Experts of a small language model.
Size: 12 layers, width 256.
Experts: 32 experts in each of 6 layers, 1 pick a token, a softmax router.
Training: a variant of Adam for the experts, 251M tokens, 7667 steps.
Below are experts of layer 5 (counted from 0) of a mixture-of-experts language model. Rows are named router (the router's row for the expert), down (a neuron's output weights, with its number) and show model dimensions 0-255. Each number is 128 + 32 x the weight over its row's rms, rounded and kept within 0 to 255. Numbers have three digits each.
After each expert's rows: a language model's description of what the expert responds to. This comes from a sample of Wikipedia text that the model never trained on.

# expert 23
router:106090113103083114060187132142151192195116116119134112120113119120132173140187183166130116126141162165151120053108050129147144173074107132138162150077114099134132091087123148094139139157156141096137094085168165152127136127153138124110176155185114107204144124188073152140151116127128093179107147117162177119128185162091132108159115147107140192123166120090107135134207152136115134098129138120151190100025190122160165078157070151094131136143080129105146134117131099116078126109130141102138124142152127143074090110121151097143147157156171122121128148125112150069084050158098158069085124106080177149167141119064129130164157149177136141142161058142084179116148167173118191122157094137103165138155125147150121131171064080135171088123092103101139096092122119146123158151156117
down0:106176167087146211157082143155105158080139129178162111094160173154149125091182132150110155126091120142124096185097152169120119132156167096133135158101087143116163093110142116146129136111145119134081147118080153104142114116075177094152152162134122081073133148175174085150081173161121097168104158135093148093186087157148038078170116151097103146087112109111136115153166097135155111084184135189125140121173102160122125208073144166173106125116116131148145144130084177163112089115133147111132092149099178093143100139124115140121086052210119079099123083118132113129098148090108153118106159129088155134147171164172092100076124121077144130134143094107129162132102134028151155157112228141107092137097158112091109102153157086133076105115128168164060086176112108121141141137144152
down1:180137182070095153073139101127104129151144118124180067095130132162109105116115078126122129068151135121089131095128164224146145033093082112116142106146095049087182092103144154102180146183167159100102117102119148158182099126149105085183140158072138118105153185135137066147136118082104164145164156151128151138176149154069167107127165124126095111101158139113108114181098125101115128123083182152096160093113181165110146089112107144138184089124126135139160135111133110124107149113167123115066152052152107175116141186112065074192091167098154164134135150150112138092153052206208123140075137153127090105122114097084095127160180107170130147133129168133117158112100112129090165126164127115088121078153188093150160147137151123168134140138149104126129169126116134115093120103131121
down2:103119101167114103099150118139069177174111142086089111109111155135179141071162165168067113129134087135108060117117053188094140181120160085152089122108113106092138155075118139093108147112132174086091101189087187165137136182094178139125128156180126132169176170134160116102109159147117141085130091162116079146191170142049123103133140110116123142136202150093117114170206136115151145082138068117165170139072105169146117164129156090105118115114140067042171136078134142137096161133145138134183104193169152128136149158144170106131050151129153087061075109103110129130134119115143152080145131091116119164107158127096150084136121124160141099135123124158131127121156116179109171100137115121134172118183123117142164087134128063112093186122110100122125145168092184147095085108114170
Description: Short letter-pair pieces inside longer words and names, e.g. unch-ar-acteristic, port-al, Bever-ly, catam-aran.

# expert 2
router:141092134080086140172127101168132146121181085131157114134201140128142163128075123115115142007171094112122067164081126089140133137176124126111091131124137083096196102088150136120114139128062144172150171115131180154149074126136121134141120159124096122082108139147091102101149135102084123148146122129131127096078131187160108123123110124125154114135137111100131126107217143088115118097133128135163088124184089150125135177119112104184139188092099166084195137195111131139111061147114156102148147105088135135179135179114108035111129156098155138171150156063109135174128159133119147144101104141137117101109101161116123126143123208145147155109060188182123144134130120099128135098105073087089148096158115059181165147142112169065119083119136133164111182158062146134206134114168107
down0:104150155205174118157143119076130180090129151110139099097125111193185171207094144131184111155161130119128130127081120149148148116109106156134093147100089063095148151161135104088146111098079127081107132138134061112104103132119057109143116158111128124117093156126124118186119078144111133133082118114104123115042124162201114160078124131146104113151143134085096167156175087116137140120146077179147143105160117154187156153158165124101187168098092113138163089142133143146170167113204093175155135077121096096148098143082064117144143113159158117152184131173137115116088136107132145198179106140146135123163158105106135146124132143159087135106153103105131134134090143155086160049072076083095113109111113065111158158080098149081090158131138107131133174087074111123181105128228150
down1:110106161148111074155128129097166136096135119152139135131114144127146137059081083185150134150150088139126138137073104070123173181098126196084150152108065122167103156110059127157133146136162084131145137147128157113125095169058071150116167110085132124117116115149070066108106067121127101146126123124143111085090194158148125121141126129110119120130148108161082177169102084122050102142086132130128123154142172146163180105183081132091141124133186171102190122108141175077177155155101086064101148111164111105113141182082133136167170156049144078086156117143143146120093121084149134120178169189143148170190104122133126102162103099145148144094143094135181171174094117178161123104141119124141062196086177163119076115162086115111153147109149167145143125152087117135152140136091058
down2:100124142138145162214159128098103162152149150076050145171123080112121137130096135148108150158122201115108191190177089090157024152129148101153138157122150133107116114149104146097099130107105084085140133139195149188160169141135113133087117176200096098159163120123184139134128148144121113101103180134083145111101106157131142141096049122129157109178141130183109109152128132126150087102081162128152084184114137092139139133131166114147127138130167094149143124113127107203098155109095145125163106148136091104090105114150098158172123112167084145183083103178123128123140105133094158159047089118141158114108147149101199141126117162092103107090146167137089101132160135150103149153184111143137021106165083109095137168087073061129139143072133073159110130110120124095092167109166073
Description: Commas and "and" joining place names or list items, plus infobox field labels like Country after coordinates, e.g. Tolland County, Connecticut.

# expert 20
router:091130118127072192098093169188112110082080052094172152089109192154122164161144155161054146108136107098174143140126049089109146178105134162086131168117161113136183151125078094143146102113155149056099121054151130088162143168126125104113093097168086091131135115193162157188127134079143160140134157117086142163131101111130146084130154051186152147131144133146185147093102067146079132108082115105099108143147110113155130163117142141091092133128086159109154116107083146168153167128147165183106080125119138198129140127096152128130109135064117120068158167111142122157048122094166129125160154128156098134115115094118144108150103145155122082166090181164118122132144150135137075066151134143090092165126124100135132069109181127154069099175104117169109127155128149140125184131069083
down0:099149078111185122137126150107055130083119132160178114140076105171164113166115174167156116155138189163133167110145122141111104142079117164088050129175102190136141114089109135178176115120131059090115124099190111146168098156109122089130152069164111128102118142139159069116189171124136143116072100165112112145092103140143140117082151130205172112117107118126144101106063113134156123100168095144096088107149096107118140117120158132176085180138193173211085123154138139111213115129102138144161117137132147128071110110096154142153100141112101108145091061155097134143097172104095149162150134117080113147133121153114075127145115164117154152210144130124152128147105108164183161111121113103085050136095109196171133134115170080138070051129129155087122116144159181112113110071107102
down1:091162126117158094210163111115167118079116150121159096098123097063094170105206139099138125133139120168147131119124085137140144192193123161136110100183160157096124094142093111116128128071085085120085152153141134070123139152108159149173109188198159075108146095078142180106138097091123174139132101186151107096155153134109080132170145108187110160132109135186130102124165168042124137093097166114162218097081101145148158139111138090115089167147071130060085125117090129153194125126175125138128156113108154161100153100083151106174094090121132140089187139149143135185129098078175151134085117086071136103133158150113079112096107096155109104102151120143113120127157139163126129073113161133156137048082167121122108090116184096120088133123131161096101175100157178118113165122109130
down2:136157140188128130106090126058197115061095071051166084156138091071147130168050145100122128089163199161108094128194166056130184155118119151124132133128157117118199160144118117093146156141125112121096142119148128160194133116114115112152101231103135138121117112124114137113169100162116075102137115103163073188170078082048137082094134122103111066108097098083111169164123138129087181153140147118086134122119163123078088161096108168135070130156116146126136133120157157059187117099171091129156109097111139180162124104133106110109173122123061117133121143122156137130174120078108108135154118122108122136152155139117129089075143157150150084143110117062090152140145126115138137128127197155105139177120100161173138143120185134151147120159096126120126069156184174125163164175123109
Description: Empty cells, dashes, small numbers and football position codes in pipe tables, e.g. MF, DF, 7, —; also the piece ell.

# expert 8
router:144130144109138094141091106172110158119141126091101141149160128089095081104132138114224153088129123122130106175107163079105090111141175162125126116153166133113079119080180129114110138143167135151056162109085108119091166123116132144184112090084141155146150168096094161107061121146148086099132201155107188127167093107126088106150174114117076097164109158137203107139135136118151132133138129132111137108095131114135129105098097199170071188122130165089119160129119112099147076064119121091176138114122126119163140082094076142092148113165151152112143115041109121115142075151156155129145120161130134210140105144114133094080154107125125061076110113112179131123161091194130121135219076148128101145186179136125144160132107141101123097114104096152094100095231198155196109088125147
down0:186144102074114164121115166190186097143140171119134089097093085108148070203113155186152152140145134149129159151141201133161102066100099105116135135174135118092089110111158127146088049135132096158081065143122198122093118104158137173188098157153154145176153109096119098201186148153143126085106110169162111131086097156083116151094144112127124081111079129188123162140142079036116147143094191214116109141148099118110106099136115124142123180137138077144123138138113164088124110111117132205135159059067185144133154136123105145070136168127146108142157087180173122148141145115134138146123096120150177113140162112069138139072147142116151089139110096075107124101129149131111154108138127137145156116121103166157122116139159063181096094126095100069150126153091202116113097130123128
down1:152115123131105118150111163134125126134135131135112101143086116120080091150124132178143198065169098105131179177130098037076141112137174117110142180172123094143111163136196152103173155098114174156118136126063144140131131115171104125138116151124132155135061130081124174115164118181065099174081098123113131083135089149138096139134098079123174176118129132144140107155151132065006144086119112160168121109136122041057124171128133119123128177154126128156106134143118123111091085189120134094133127155105102174149130117147103053154171062133143161165102103111136138166078214144180143138153124140056143095105186094134130052092150095116124128077157175124111140105191145153131147131156129132114149117101141159152114172163102142099120130151057139106142140161195133116131094072135135
down2:112128128157191184147092107164166136104096080142098142134136133149093080122136070143118145161165123219154141113083085086146098106112097144168145118144162120088119167117086082144141187158111139102126178081130138131120130116142106121089085111091140094228135108107159115150124110125104090108099125126139141167100131102179120160136158105204176093087088067153168149121081123143132113099046093157152166111097103161130120158092184102108158208107176153164153120132130128170134138152152125140140103099196104106138128148156208133126150161116096068040120166168184122155135137126142131117109109159143146149140152123110169067113130091120134098192130168125168121206111100138087115103091089108134149153138054150126188081145104128140097080151059098138109158057153089162144126112101117
Description: Prepositions of and to, commas and was in running biographical prose, especially after role, son, invasion, e.g. role of Director.

# expert 3
router:141106098140065144139145164088095090119135190175148070129109163113104128088163107152167124137063115098117150090062149137081126152119117119141125077099111152095122137081049146114145080173160059188147093144053120128131120129108087153144169123106164148120156150112202076177088141108116161136058104150132178124128079112126137112118176118139105148157173126086147162137073113107117087112153119161054109198180140113132114178174062101092167156102113100162146115165117082139109093078082132144142173095152121107159144137106111141140194125183091117050073135074118125100135164135139155164115099157168097120156133112118110189092146124114084165132070109099104142065105073115083136143111081112103134126156121144099134115107130135149135108176158086141101200131134135137144133117053173
down0:156070095189172098123141167120176090162115099137104091097163155149117155119111148141125153107121096058110144158109072110148094101216105119136133120111114096192145142171106132158154122117108140135113165126119077155118183139144159174103167098124119148089131153119115127104122128135095147136164126129118140125138189167152151119109148129060129136158080138086182146099060157112202124126131133138090069178142135097160127131146065127102157093138114087083122083131117095131092061106091154110121152114101119113162132141126088144145130094133110162106087104145184083145115172136170183109143106104110084198183137082225113122110089130112097139062096121166172084152154178116159114194237060151139164114196175104089148136109174143110171101143153126107114148129132121140110074200124107
down1:114092160151104117076148107142155162101106081145099116051110129105127136118127125175092136112112095164133110110139152153162120084144134126125069140130179129143111134119153158143152150061143178171096165166074112099134137137058162156094098096092131153142114168071089105098166208091102145155137104117119143105190137085113087161121092143166125114145095113117094168110136142156120145130158147131163177111099197070197143112191102186086071063126144129118144127118148173122147152193152114124190174121110159181045117164111127129163053103095114110100088113112128077170124113174186111103113172158125168170076126123154091149098181099094171154122145121160129114125152139126147046191103107122153129155128153155119156090162156086053091099071113123127168083188119103141131160150138117
down2:203111139123188141122106181172156158134147103122175063144100142148148193096152178112134130132140122110215131131140136076107153158143106123119101170079096143052186116097075123093148200109123179152146108141125121118060159151098112090158136150106196130100072090106179127155134100144106135082100112106178134170128131119083094134156123122100144131123113088159144119112172114152141151164102169082075071168130087076099121147163127141082108106063122090175174135126099125138140171174169120122092098145175135194133061147162141134123142096116105055113204181092131104144128098145147137107166173176131118184187142147130122098136096110124125159086154165086133179101100097149112158085099113131094139141115144119123085068142138165085119105105178117107083118140093035128165144124115145
Description: Capital letters and pieces inside acronyms, plus list hyphens, line breaks, coordinate degree marks and closing parentheses, such as SMART, CEAT, JSGF.

# expert 7
router:108185113124112170172117212105110129158162165143087139069109138113145128061136148124145174109135125163175161157151144135085113169136153087104125133097127130117114106158150126150117175151130085137102142149183094115138108150108175148125111144129130105149105098142132151143130150152180116097133174131187163100143126098074124102098148111113186111119097144134076098096096129134169152099142141147109138086148101178125082144109094094128168077206111080119114161086177163117216121157129148151080099145123177136173110155142112074110164098140145182082175150095121102112165103119101111106111052132108087157141124092040236095078135137153118116134176099148102131134095125096129080135089172124105113146099077110110136200170152108082150210168145153130198155139054079138165159180137152
down0:101126148122145120108107178143114096127159040173135109160131114059088158119146097175132091129140103117110132091120089188136212097169127066129134204151125108135081085147112127116110085103082147098148108112105197139166200123163134138122180144107099142104167122159139091121074178148154133128104096134124150139110142174126142128062118135153084143094130149157138153148105111147122116108136120133126087120194062143152143115118119077100128131146134165121183107131075121123091088084111116113132150089090118064173123147150151060112145154148118131143157131137116141165105132114150072129196087141094085138132089166133089177134135156173105135096146073190171132160238120062154091153123163172117112193113117108171093109160131097119072115200141076147115195171070120160153163163139105
down1:183156158124183120166199132133136173137162141069121115180131172186140100129122169129195124114121132125149091149156127107143056097113145158122129091134118111039108126145093154113109100171111116138120060137158134137139105138183142102109126134125153103118147121137108169075126088119124127138106139140104139169101107149118070148080138155101141120155194121173093117136154162149119181128096071164101092130127117064153088112144142163179123103170115077096102098075179149132144097119114120095131154159130112163205107146155073122103143141159100121120136117130160161159072115190107154175137194126115133137106152079077108158113121086090125160107111150054142056054090149111133149179100110017105181123123122122138113134134080106201166142105139117065198102064123086087168127095135144
down2:167126124128129166146101156086096082094145105086181156182151130174158088128146098127129080158149084145109113118116104110109174093130070087147157106143136135119071095100102099079147070137115217127095123135126117087186124120160166137131139180143170172121164067112161109080154044171070140106070172134134125109154121116114119226066175172142096121149168145203116138197160079077145101163186155129106205127122110096112153168131150131089111135131086166145171099113151129148143132112097135107080090145096105110135154150099080113148118142113126158164118160133158126158130133106166111178175080110134130151143167117102162110130120072142161147086093176137141115128153158084138093095103172101091178191128055122098106097112097092180170084122109141142096165136093106104086129083143117
Description: Final pieces of surnames and compound words, plus occupation nouns after a name or nationality, such as -mer, -ster, director, footballer.

# expert 15
router:106128115114230178073142115186133131149148177124111126158107120138170145132134141094118084102102113121179169075110125087206204169111101191112125132149084078126176150126123165167143127123143106135150107164083119113069120073134121093126140146096126122156123116103164084189113168105187142113143134138034119111146129153119164160131155179173126156210124122131104119099109100173110121096147103094101126121065115180092106152128124109115170087121106175167129144159159083194167113131104138120106142076124133187138081135131148131171133160152065135167133136175153098169151094062098178153155116141133152112130119095141152159203147082201153095126164055124142102106101067105131152067105108144151139137145121149156090103154179188143108120092116109069080163113105093137129117097123091
down0:167142066126134142075083065115146089148121143197145091123193154151122179104118139121140135108066139124100163086133118214096124151124182115109144103169131101137110162155145150144168126116163128062172141133085167135134112143099141128124094122149098157115113188143135133147140096073152124132079161139113132111163114075138104140137129138121107138111156210165170106140165145195093180102087131101141162159153137119147107091100088150144131176130082110077119145185115080109111121104100060160093130150136150145144166088128146119093128134213053085083195153102071155139129164154120132132071121106090128065114151105198153166075143144059150161148169114096065110110178151135149127072093087153133128196142171116142156094112129145067116136193125111109104075132160136084121135170107082
down1:147110083074133101131135110111126093147133167111156151149117178154065138175116133127125116128084064091132118187169083082165204150127093130116104112128124103110151102141154148180181150134130136111130055130136096156067121207102175140204161133136136085095094081100082138179143154113116098049164074116132101135183067143089138123203113080171104128105121058166146153147094120173111118164118142157095138122120130144149050207114157142130123138134163155108105135118163120098134173112129113107045124112121151146175153112143127082144125115098120163099141179114099139062135127095122159145147120158135164173157083139166195140149128081110084113139142227086110068179138117138129192128105143125075104184084091126142106099125090139095167147109122111133153091109137125121143170145103168
down2:156132116086122172115032136208119131142185142094128163149091128125061155150103128131091109056044117120058143167159124119150094128074158145123083165132112147129082126093115212137131160120140176161141126133104090025188152148128140127135111156116160130130127101112124096115125136150146142151098157157112140106137095142169212085107084092131053113133151103118142098156128076127118143140158153125119094137187149128144108144105135084128122141136088148077167112116131106115149067121084158092103108151102092185113143165161115134119098141124107149164108112138163218164181100061141114115107106119160101137095145153140153109075141113165189184052114106186186140113157150149143142116097177083111096165166105131135096130169132129131180105163127201114135111162138163126052107096123148
Description: Accented letters and syllables inside foreign names, plus LaTeX backslashes and dollar signs in math, such as début, Chérif, \cdot.

# expert 29
router:188144187156142127101128055162065074117128137154119131115126167134169137103149111139176102142134117139129156111165124162150100113136082180104072124118161138187130145179156100168065060130129100128101101120165163150149081157158190082175141125110154088139110129075102121142200170102082154100142094097098171047107188136166117122113129110089120132097114135099120085212108151108132132155073176171086111176098180116160162136161143104122135154115142118174101132142135095137103128154153106165116077080120131158107156072120181126162062117179129149094114123072121071113128173100138137085175103171108140133077132118111124164136120161101136105151116151173120141155139117076136072107113222168063181105075133128150123116107135140151160140123079120160109131124184193107087102121083172
down0:110184180154126167106144138137176101074024090104158173139129099155136115128167148102149127075173139102159142162184162100160158097102130149082084124129072130060103106161140137122108085132180089132120164118149100191054103143127145093117137080108114167111131145096142127124070119113142136116065122123106131110159135187169126067121114159145129140084113198132077138124128153138081103121118111189080174168085125136099095110146101122133185143148106140111156114082136126122173159174164134182115064159132089151111125091107119147086158148165140128121089137178110146129125108174114081116155175177112163114097128128106120132145160137092059112145143135164095176139183126155050133080170170105182117095143120155137132137078109137093105139086025091096115131146148192166070137182158145
down1:175119135134116104093112086137118058139092185139137082162144204133096145199127115153144047055108083105067128158111129100165166150104071083094173123184126160152105106132093190068134081159106116104133184142165152110152146108141222174130099200151112122115104162144114052109153095154175143100130142127119123079140115094086122130128140163135108119135129163142109098102123139070148215128130075069173159194083115161147095160094097181158147094069171110161185125107123094129145116139135089138151120135142133094106126143144134080121127167050151095141085153140121100091101122135131171124151135100115093132152157131155141113137134100107148107115154161134129203136131147100137157069161175157096110150112167121109149195112073159123121140111105085187162140112137171104106131183149143
down2:150097123154187114116093129099133168118186122120141128151150124087099095160086151079176079177091039091109128129121155141132157068154115088170094145100092144126114127120153171095143137066178108161141184122131125064112074156193123146175130152093138071140139171168188129170104145145113168117169175153079165131163152073140134180098141089187109116155100107115078084130093129180100102165095139111180157131151095113105096035099097129153092120158165120127094165140164155139160152122146085113131078080181092110158144161137163145116144142147075123135112106132127070105117120174126157112109071141129100115177111072153111096073092129124172136148164091144142125129102222087165121091096152134082135182147116119114127100130125140093128112178144189098153118107181090090197120145142096
Description: Single digits inside numbers in tables, after signs or decimal points, e.g. -2, 2.2; also single letters c, l, C starting words.

# expert 25
router:145157185150121142126103173119149121109087136131201112152111145113114075101163052178158190183078142170123132164128156156120121133158200077148115102136143161126128137145123122095142140135140109074106162124131094159142127090109146160133097147116050129102172059103101108123118179109164170129162143154149111106130108164128124132104125183114098188108116131141137126136163219141174079132154114165079151184133183131141136139129138142112105138102152133139088121062135174196187204123109102151152130118121154114127141096116163175129087089161171083115186150176186173136159162168152123114142111115118115093082138178133094135142089114087100067136206126159102116045155128183098105121153106114178161130133120201099143083080140137129101109134123074057101089173157111122199146133149142
down0:104152137176136099151208101115097132077082139193059095163150129117103081089124076149182118114100160152181119113118151107158181102156101162158127102109107132175071181110154205167132073123120087069114156146122088122061130119137098148110099147076121128113107129099150121151087145069113113140078152134158121110147101134146106125174124104111182129117102152161103120080109128146111160166093104146078088169173178146095115089088171123116127132065113134130138106200159116127143097119148150069116147128163112097149196088087118150173124126152104055122145114147172081093124161200158137067173150177065123070116143113152160094124151136110112115184100065100158154171079063155160143162143119143140105195121115138131151136136148146150097142120165083072084119178179133131159147109106100
down1:091105080168160117115140094156144090128131080125171134095092168096149146114112144127164085161109109055177124134104086139094158138138188134098180156149141132092163167178198154138089142125161138079118109078113154115053156079081071159122139163111131104130127152160091061107107181109131106143098086090145107099174150177151180119109157119055144176119210096139131162129189093181148082133121162133147120140104130186136064125148136106108145126097156116095108158145149127099107196150138137122123113106138166063146199155105131129125150116140149115108142120086142144152144140133105079092173132090120148132204138178128087118103202077142082072138172089208062100115108114090129144131087133102128170144100111150116121116128064124126144155101159120178178113143133078149074093132157087
down2:157134168132091134172126089060126161127083145106161107168140097137163121128112068173162123162144125162136181100129118107145148120084081089105052142110099139121161131125102164128134121141149089135150152151113135168103155135140075119190078124089144120050089057150108129145157103127129110118142154131116166146158076167089172089070120137111147185216086139158109130142147161127232128133158087109135170145150155128113143092107112168114139118122091167155095104083131140132126185048075110134111115114156170100159227144139107112122146152149112114129166116167151125120176098158147121143122111183115098064088117121011134163191055121126118131120156084116142145151105143122101131106102168107143121154098128138101072182125093138109087178187079111115140101157107148145189121075134112
Description: Plural s in headings like "Births", single-letter word starts such as f, t, s, the ﻿ mark in coordinates, and University.

# expert 24
router:123052129092152119139180129123132162088137136115139151127115175113125123114055127105181087090118145179121167120182121115127087120131118090124125118082129211118116152138107164108067114144090129152115140095098091068141124181146105102153135145145109165141110184138149116082133094124133163176143137166199114123141136165115072150104105143144161151154173128140094158122077069116113069135043105116130069064103139122221145082136130146129161094102141094082154141105108129151161164118149106109096128113098131100089036118132154174088059136158096176124142185160130171102165229119139106116176050094114159123163135081128135145222119127076130154138089102080110092125121152127121091116042140119091143140146140097139161141066156101124104109134175105092140110130122085112154136117129126
down0:075140087186099158087135124084135145097123104127155203141139095160149136145120132158079146093104199094125160181164084055114116168099130091117136146091135139161136115119156152162150108121131115054100151057162147139117090085150114167098168166109150124132164172061153122136090187137127119160100106111159157093105133166166144090107126115161113114138147096149182134151130116187165125120120110174137117151174103105079148112168157147080099119117127082097103103112080090121166132090106093137121159093147159084154115088119129126135135088123171148102116118113067101135048160195131109175101135158099111159106120104102090164131102112189146047134171104152155159158167112145134093156093182174149160140150098074242155115131103106191068109132152170110080152169105149078137130084174160
down1:187144117108101059135139117136099141161106170141128114117133208191194199119133060113185126150177087168119102104133082094101181117162130087099090021134092114116169179122097129175113137160141050136121155116149105142093125164071107114138107139106110125112096191113162079122122097086158166153089156178119101135125136116143120101156129137077144129128090153118185117069119144136136170133109099113151187097103081103142150135184116090166147092107119162149133129166089113112188165079108092126195129134135120074121143149134111148157076172157125137125125135194164067087161190111093165128173082127100102129131142176090124137146158096091157138132184113081162151083095168137107133123140117149104138105107146082179125147037153114156102079152140137133137163136170108114142113126089074
down2:088138103105116130138113132130100119157115189101142167133090142121125093136119174098135082128098138082126132053102123115085120142093149142125162131123100138126086144227078155176158194120067109131147133153108064083152155129048148151116155147107098133139121162145103142129058176125108136135183093139168107098111139147167166147175133177157135074098177179159137107157169169153142081179114156116113096152151188087176139150185180093133094142180132078154112141119136107117147141171174154085097150139094076107193075167093102148152070092142183162177076169170106139171142118124147145142120137127170131130070149083105109123097138125094118097151056063163149078141156143166106131158151080079074135077111099130113109110101112110172117115109132090169069102155112183104103121132096159
Description: Middle byte fragments of Chinese, Japanese and other non-Latin characters, plus commas and word endings, as in Hong Kong film titles.

# expert 14
router:102108128112099111117046121101227104112099166144109148110131140132133075199177093082161075075164139103101134146213122165100088166187085150172155161143116122113106167163130135133112112096112105173100132153135148143163101114184147134126143047120168079144138157122098092114116160136099126174121187117168171153089141140135129057105097154104155140155132148160155174107077104135159135134145126114146130124171129174077180138113122137084092146107117126146105079075125228108103148121153145120120120102184144168083137120134125136145061147086134126128109090105159078167155046166115125122086156130162137107125158178106107126146156116146097109118083079062151152119101099049087209151154147115061093158156121140150130127113150137142104145135125173142174147102097143038132137134104114
down2:147110118146119155070181120148060144185162105139153153125127112110138154144142145121162113099207098102097146126140155115175155119060111132136078120120153082186127131100162104110117092138089171138072101144116152150130131111158109134151129131170137088112135124139088165108131149162120113145061183126103120114138074163093057084122107152137115134120127069125050160118042150158103129107155198172145080108164079108149113074131126108175113135185153017148100142086185130120220077079095163142155097130179148155156105116123184198103135136126105131103108140130077155159161152145189117160142181054148130125164119067113186142119160143145118101137101103134152149108135076137167154129136162071119117090110105132181123090152180127161152167066127100112097087138154123113134132128137162
down3:178149095127117123137099191134166121126079152157151059144133146125100113110111124159121136120090135157163088104135129088118118180103134168131118109140055094163103145121110167181079178122150079122188157158136216114133169140103099104108108154049164121150142146142141107171157130102131076130168145111143119162109204091104100123142194149144128100132116160172167135117153129124097157112129067115119089166050138152118126069144136106148113143112089148109140152166039144055066145123159114093063109125136142129108174143119048074100084124135154092149163157135101189188136132146146153185146051163080122134092155108177074139093195111146099168124172094123084137061132130137096141098121078140151151162130178150080118129156107155116175134135127134167133098082144115119097110072162110
down4:068100114106133122152135122113156137117147159140111134078166161077176153076159148111143102162139107147175090086161149193122095147176184117103194115112092143154170153154067099160122125160122085137113122112147084144123154150159148146151107068102135160159102154143122081136071065095137118153152098128164104142153140136157126119076091166116141133143092109099155096161155195096148138143136095137107087136165104094204129136072116173136097118112129138169104106138115133111120145170095091182118147067142166104167095068140161159138123210138095091102189109102152132146109071144086114062157167147162153148158123159217108061057116116147087086200146168097152135086130110112205130160126144137110132068136105152119079165109164135150100097177122083071143131078115125091121129189107100
Description: Subject pronouns and clause-opening words in narrative or quoted prose, e.g. he, it, I, which, when, that, because.

# expert 28
router:126137120106137057115109119161083135087165164061119167135101102159132147145155132108133107125125139129132123117098121190154097127176093086110170095222129157121116114150044083122142114208103083126074105175148081122112142114111170119129212165066126133125146157118081149071122165118174123093152128155115132116101114140104087088138213142092147145142143137113145134107063110164114120149181151166163101131141115133113115170146068108210139105091131150107141127157131133122135044072079116118098175110172179089108135077114140110075098170167152105119112123139105084085109080109174139145114149152104091137131076173099116164112073146125169115065109117107193067141171117151134148116143136103131081115118131156117117098151092097140171214125172108178161079111124116099122070155109095
down0:089166167131105147129133148224148100130113078088095137133113153126120042103172161139090097114132134109074162143160141116113144147106107110138144073134109153148123161168128168148138097126100156130094161121092130089100158123091142165070103084160171114142125118141132148081186123085118113143196123151139155162121136162114090139129171094151185066130113111121095162101133184129127170130129142190100102099109131143055162132069133105163192144184155104117105120106146151116135102192078118175115148131145180109156157089117095080079086130148111135125070132116154119157132130136132077104151159140138182155127146077114129080159143135127111126114207130071163119093063159118144115132150137113090170111112255105144099057077144114239127134114166103096088119106142077135144140099166118
down1:178167164145125134099207106141144149113067124121125131118152202180139091087141136127088136157157097081107199151199104120096135086142148090219133089102170179085142109047145133085164147145054148162104066112107119097111074129175194154132172096179141102105161141133103159142100136131095085163090102141123145133145132136101102122061115075104150128116111116143161131153151208143178140096050123160109173094128077125108149121179094109187109162165139135148100147080128157176173114118109142103087110136098120119149166125103156159168082106106124149130145152091122117193118125152136156087123113150101157153093076130128097150135087082188071073108115148094087116153126126164088116100111163127139183127098108164123171076113109148089134162140142095108115144181153114069108162160114123
down2:104159111152179098163141105112131160153159112179056124100140164136187152125090166164172184060120150100158152099100139123176106079152090156140158149154181113135157126154199069141118103122124122115146125138111127140127073158143141088127077131189133077132092083127102111180106140143184106180141167138125144138113189131121143156121113107063105133137139129158127080116139046115160070123128107106138098125097136152128064151118181167154030159145176130164115144151101136106096102103134100050110167148141136088100183106131178108095157152104144074164140076125089116163088123163114190127111122096086065154166115172135085078141114123151138133157118124128124113169085147121127123085222136156129141141132038125140143153070139137116150058152094126150127089108075146112180165161100105
Description: Line break tokens ending list items, table rows, and paragraphs, typically right after a date, name, period or "|".

# expert 10
router:143153129182156069144062121164134135137106140092104162150116124110078125151101147116135093172129140142141154118159151177117096157068178111110178141158157105156130093107058145139169103128120090154114138119150146113161149070073105087138175085105194099126098145134152168138145107111095095064143128171123139161139162184139121109151171094161078178106124133150185146176064115094086144136137127137135123201121093082113106157131117195134150113137103147119156136168138123127131209090154162094112121143124110151106120217149114181128181103153093078180111162136150119170155134098148189165121107139106134183141118196112118139034080110095173107166090097157127105117084145126187167141185135123135134155127107122123153095163083138150153141134148012136124081115146127116088104145091050
down0:110172119152158127107114168155159129102050118129159132084121148122131129170164123126136098079123078139135147086116162079188116162114131108129140132114094148129132134156135141085055163105138139136143160089112049111116114091170197065194131113201105092175117124063132108168129130172085092097160124108111130129153141133115145188127125091112107173138112120167096146091143113120156113144134111091111122119079136142077077150059134177091148155137163118112126139073106149134122157156159134096100163145190113148169126169121135061127135179192118123124092108179158109093130143160139164176161046155077171116079117179106095170155031120103099169150086121132144111103101088118125118196173154054117132135110095119066154131165076103063131090168189148174112142140161140160103124136158159
down1:148136126102104157146078129108145120171191093141127116086155160108091166144135126109054159109112092095091168160170148127115105107172183179128151121120162076096139122126083179121084095106102108153179102103115130111163138131093102111067129106118193131107159045105103120119162154178112140092135083122113141145145174168109134127122179138076139147138148164070103097125132160061109129141134153126132093129109116063121129094130151124115143126108125074089159046130098127127144140119112116177133137195133127101130148123158110134131131156137116139155144191092124084097133164197111096162175152089128186177109061107143091141086085083086198169142152125112172074116141120100086135092146150146146159153174255125133140156119101133099170156157169140104126210100158103164083087103190095
down2:133136117061098129143087133083125172138112147107135126093101066152192116150146113106172137152144147103144147102169117142139111101186156154135116051141098152148150137145142117136137119085176160136152108146115147181150148139147202134129145169076157096145124143089136112160116115129128133135072058104165099187116140159111170124120108153121141112117134111162174072151146146100110092121125131063141172105077143082134126097163102128186165151096093110116053137054135109082154217110205126131126125187089170092143181126163132179099115137123103151146222134114046118143184160134126147115106116180126082176081096173092146084117105189113100119097055081183132101097132087140123157154165119122165045146132074143141093125109125090084103155134157139175080112137167129138120124090109099
Description: Wiki section heading markers == and ===, the line breaks before them, and the word "as" in "served as", "such as".